From a checkpoint of a small mixture-of-experts model trained on Wikipedia: 12.7M parameters.
Below are experts of layer 5 (counted from 0) of a mixture-of-experts language model. Rows are named router (the router's row for the expert) and show model dimensions 0-191. Each number is 128 + 32 x the weight over its row's rms, rounded and kept within 0 to 255. Numbers have three digits each.
After each expert's rows: "gets" lists some tokens that make up at least twice as much of what it gets as of all text; "comes before" lists some tokens at least twice as common just after its tokens as in all text. This comes from a sample of Wikipedia text that the model never trained on. Tokens count by the router's weight.

# expert 42
router:154110122075131144099086194144123186089106096108088132117162146090121109117113169151092132152105143088204165128177172142117103151189118077155083116073098187102140133160159153166117087133037154118137121125132125112121101064127142143164105064061090108123078113121060153153136118174095118134099129152107188124105138111147155126146118153121093136110069152145145148108173079188117084139080137178131137061159063122092088143125158113154131065193152144083100135120126134155088087087131122153088120108120143104093073143084126127151140148072134109108143085184111123141195139123094108156
gets: "\n", "-", "\n\n", ")\n", ".\n", ":"
comes before: "-", "\n", ":", "=", "us", "%"

# expert 3
router:155123192119117121083125126109120159137175115107130122111128157158099122139163162156042106138143102150147104167133145137112115131060120122190097147074113148125099175148098166109131167117124118107090144127132138155118103104112100131153089076062113159121145186137074131174107124132160136160152116137118153130100098187188152111104103157147167082127100162162138084117158115122020159117164142189112164131139081130124118084092176132153171102081191120088157135146144136141157154098100116145076109078044141126119105141131133158129097216120197095157091050151094179175187157124133158166
gets: " ", "–", " |\n", " (", " +", " $"
comes before: "20", "19", "1", "2", "0", "3"

# expert 14
router:124167154120111122084149106085154174122135132145070140091192149072136100165053152148103142220123133132133161128137139098124143142105131147204134138151164114142099109188104100107142128120174081155118136139171097127121137099157127135094063137142137097094116075099050199178126125165110130196106130134111176107124138178170085096122135101098108139159101166186098104117125132131048111161095194131083169083186102132130109133110173136101143112141171130040136139165129149153155103065111139117085114125112101154152129160124152152118071164122178113197113083138075168132158159142128159141
gets: " in", " the", " (", " to", " on", " of"
comes before: " the", " ", "20", "19", " a", "18"

# expert 63
router:169155136175170123163102178158120144082149147116109133117134130142107103138081139135103130152108137128125110118100106137116141217128115080187122055087139170126096139168143102166145080100121113156071140111191122142119129063144086084093054047149102085129142108127134162139091158139097128134126088100127140114107066170152098079127128163117066151086147126145130109093092090160105103153098126175166134153129109154135110163167138166121157167124138105106120179143152157191110080152082115148061130149154161166122118148110133190178122198085148159184114141176029175149125100102093109173
gets: "-", "\n", "\n\n", "==", ":", ")\n"
comes before: ":", "-", "20", "|", "=", " Born"

# expert 21
router:128172110126086172089165159118112219074152157103130137088126155076057087157131168126099073123137078124117168111177107155113111131116167086191134100102125145110094147164115056161102103118133108146092195049189138141130172127174152110152097106122118056127096111205050166144121137124124145151080109131087179118150090169157146140098161128073091093117114160149141111088108125093065138133081224169118161118132081101106112113102156194110144111159160119085122121146119126123137150067119106146097133118103121146130108098100120104140154143109129169145085080155114157130130165102103116140
gets: " of", ":", " for", ",", " with", " in"
comes before: " the", " a", " an", " his", " American", " New"

# expert 2
router:139113181125125122116156141103153167089197151138112114081141166091136102172181171124100146109123117139182099154102099128091154148149131075199125075096124130109083137170145127141096103110102127165088113133165146156103113140102105174139071132095101151122095206164102135173052158101102091109105101102118173080145090176109097104075151108162092162101096131171127083100099094132042119121138191162103161094098085116110147136147150137151147136088202111046106150162145147158175128138144115157121083075090138082103124137155112112159156150116174135177120082147086120167151073099136171185
gets: " ", " |", "20", "–", "0", ";"
comes before: " ", " |", "20", "0", "–", "1"

# expert 16
router:160130173136080153106104177125159161111130151112109124145178162087129117131106142113128127135132121115095133166137096143151099135097108065158155099101129173073084130175106160123082102104092111155117165139112174156141134113096132161103059122095127073128058139213102156149121148138107095142114052102117171119163115107189156128093147112131104135132126162135128058097150078127093157063083133193171152131151103109087089134155110173114161101161148111033118140208123159205154126091147124119127099122067066156144054144133122171169112141129084105128111103144071115108112139096066161158
gets: " |", "|", "\n", " |\n", "-", "=="
comes before: "|", "-", " ", "==", "===", "The"

# expert 45
router:102105196106107102136118136142143133100170135153131094082126136143100114174143193148112129121108114116144130163125168135120096169133194089222156068102140154118071095156152098105139155103060147156126124111197140232147092148117149138108143111036124179146099185135108186192113137109169117159101078125102111145161114157136137145097151114158120147101054116156105065078095096197076148093110153156132140131120126097118123092115178151121138101123159113109136147199155134164149130090098112149143104129115135139103148120126190149132152141108141111174147081108125163200182155122157165186
gets: " |", "0", " ", "1", "2", ";"
comes before: " |", " ", " |\n", ".", "0", ";"

# expert 31
router:129130117119157129098100174114109168099146153111115101116144145143065133117138127156072126149147111137089149170130116109160068147138113116180169115111155124128127100174121126108149141139091064125147162113205149116137133109135089082091122096124093072123119129134100132136083144158119147186094088109102125097151144133191174073111090102111074147077099173231146113072103092148093122123119147167155173139120094139179136135097141162123172118112137117113156121171073180194164132084070109164117073109083110171153124123108114150116129173100124173146130080212078177143139142154113082238
gets: "-", "\n", " for", " with", " by", " to"
comes before: " the", "-", " a", " his", " to", " that"

# expert 37
router:134126127154127160098179152074143154114155177163058122043167183106101086151117135142075102170182105131121170127162122120086083147125111118168128104121170116095105141192096118142144112151170089140080153128169134157112147126144132127108067150078098095132097112187077165148148115165101126199107088122111168107141151174127118100129159093050095109169100158164132106094111114148052147178119176124119177101162108102101096146104127246087133115169164141074154132159118126122111179098102101166084129111108131141136116168108118133084093128129151169193105112147133179133153166090100128139
gets: " and", " of", " to", " in", " for", " on"
comes before: " the", " a", " his", " its", " their", " an"

# expert 40
router:188111166065113090147118202084178169091137139107121105095158181121130101157131182142090089153175156117113153148156171102126109153192167114192176092112176142101103044158146103138084129117118142103101154082175154133107124052077074130149129131162106136154100131137136128144138182153101082189143129154128126133153077156137136091092157149149135121121091112136120098082125121168035087078110154155133100091146090105155135103106116143067149110164162114122176181186139159158172094136101140092141167149106146144123123144060138130147163189092090077127103116132091122159158130070113120138
gets: "20", "19", "0", "1", "2", "3"
comes before: " |", ",", ".", "–", ")", ";"

# expert 25
router:110147234123170092127087172115114132098146168137131111080175140078097101148134137101140081151170116153125136148142112158092133184081140080205139066078132139075108131157122134146128146132096070163085174144152130144143168139100165160109120103051153101122129208114091160153124144136131102150114089108135154162164123158177123114089141114113135165114099181150124087099120122123069142110095164127140190123149100148087156104146156123137165169158175141069095133182194149185129107110145096131096126098099137142116062135124175140153058141149123111159133043167114114163178162077137127171
gets: " |", " ", "|", ";", " |\n", " ("
comes before: " ", " |", "|", " —", "1", "2"

# expert 10
router:142140174132182110120127124129138160099136155119143106098146143112104099167138165162153093126178118094130120122101190171120105198092156117149182083086134135122081117142137129108130125130085188139113146140129144230098136112133142137082110098079124122177141162110130127160139137075066071145088068107105129123114112172115088133116121125100128152106117137164067082096116115127049183134101145206152138147157094149123103103118147198078142181166134119106055141185177129176140108073088045093139085077094103150150137141129203182098120129128105119127113115124115180150161179099089154135
gets: " |", " |\n", ";", " —", ")", "|"
comes before: " |", " ", " |\n", "|", ";", " ·"

# expert 13
router:098104121128102140072117174090089206082138150124080083111178127088091157136110199098087163133167126064129162187090123109128076151116191135171183149151137136101119091174128152171112126142084086152139155166144114150128135089111074136088129097124102103138154136143039087114079158154113108149124110066096100083116124141169154088120180156138146125122077126158099114104106060163083142144109162152131222138162115136142120127089089188119145098133128179110112185176125148201122126131093126191110119106118150154105132103091160152077106146091145174162086080157125134122164115124111110144
gets: " was", " is", " to", " were", " are", " be"
comes before: " a", " the", " to", " be", " been", " in"

# expert 49
router:130155170119098163102137147079136154123144125129142122120184184112068127105116170131134130142175131109107138161198128170088093137134145081191107110071155109124068147168136138160061129053107080130116198121156147141157131112118126148074176082072115106102077150152082142152105138144117097137109102131115141097156094122176129144098146131109078162154130149162127062078100117121073131072108122160175162152105096126128118097147200177135125145181196118100127150196141127164149133059088074150137061098077105147135086111112126116065095113118101075134122061155100160114141142122085106148
gets: " |", " |\n", "|", "\n", "-", ";"
comes before: "|", " ", "-", " \"", " The", " —"

# expert 54
router:137170135152090157084114200117135166122138138149084088129134189122052079131102183182108101137132140111113159125136122120103131168168124109207147132094129136088088113152123086177088072159143070154113132096162148144132135108157090144131104083113122081127106103125080158124165130142126106187103103094075168132161101153129136122109179107053058163137122158196097107062096078171081114134103170166096176069126137128092064117092160205136132128180158111113101123149126154174115157082072136161094100123112119166152103155107133123106092120107142159167121074197125161134136167132110143147
gets: ",", ".", " in", " of", " and", ":"
comes before: " the", " The", " a", " In", " He", " he"

# expert 36
router:133095199127078151117112157077144141107110142135105116142186182090113094136123147133119131152172117142074143163223155137105101127101150073155146151047120205084062149178121141135103125125117105135131166134159114149165131096116083153136106115044112143112097154154110146126134133114127069163104097141125109149164101158168109146097150132136121120158126107163121073092116104120100119110130134158102165067146085122097120076167182143132204105181185123082147111179154171134144150096096126137124113097062087205104085121081099167097129120129101116151107047165067119145138121123097066155
gets: " |", "|", "-", " |\n", ":", "\n"
comes before: " ", "|", " \"", " L", " The", " D"

# expert 33
router:180116144136092120122079154141189154136162115096094136069126127130116122145127186128065087115193081136161138151112135120123150148085106126205126115102121133127086101155163109119075119118129093129122134139153088122102117085107084165131103117108096143164111182131025142158143114198179114165180141100075165116106084169157165117099142122130119109135069139125134134142136095158021153098119197147104127109175106120110134162108135160122161152092174120107137149188159142196108111178142103118068119176095128121130085173120113140130144194093189115167126109118068142194157132107072121139
gets: " ", " |", " (", "19", "1", " /"
comes before: " ", "19", "20", "0", "1", "2"

# expert 18
router:177102129071076098127125146085187214117140154122069097157156172097100095130154169166082127144112136126154099163132170064128116147172138116152142145100150143087115055139132092144049141108135096101099131079184148132115131039141071139175104112123115149117113152143107145149140114159108095228147143102120116139124039166133161108108137124135112121148122120184137118099116160198061081116135172132134118095140076130177138134104165149086170156140143102108170195154138161129136137145100151120127146147088176156144130148089182135141124169107151109138078106127093106209151115095126154166
gets: " ", "20", "19", "18", "–", "10"
comes before: "20", "19", ",", "–", "18", "00"

# expert 23
router:173131158097081093118155157069179157144169121099129126137168150127087136139146180202055100139090088106154101139154184121122051098161139088241130116107186148092119075139130120141100127123100120120082154135169127146112069098121077127149112124098095128139138160112107126163156166164157108156140136106104170145147102140126150139108120134111133107136047108173140094065121110155089133091150116168109120138159078126170111088118149176120146114115122112106151178195114119176145124117145118150137133143079170167107136139135144154168111219080158084125067122101135160174199174068131173141
gets: " ", "19", "20", "1", ".", "18"
comes before: "19", ".", "0", "20", "–", "1"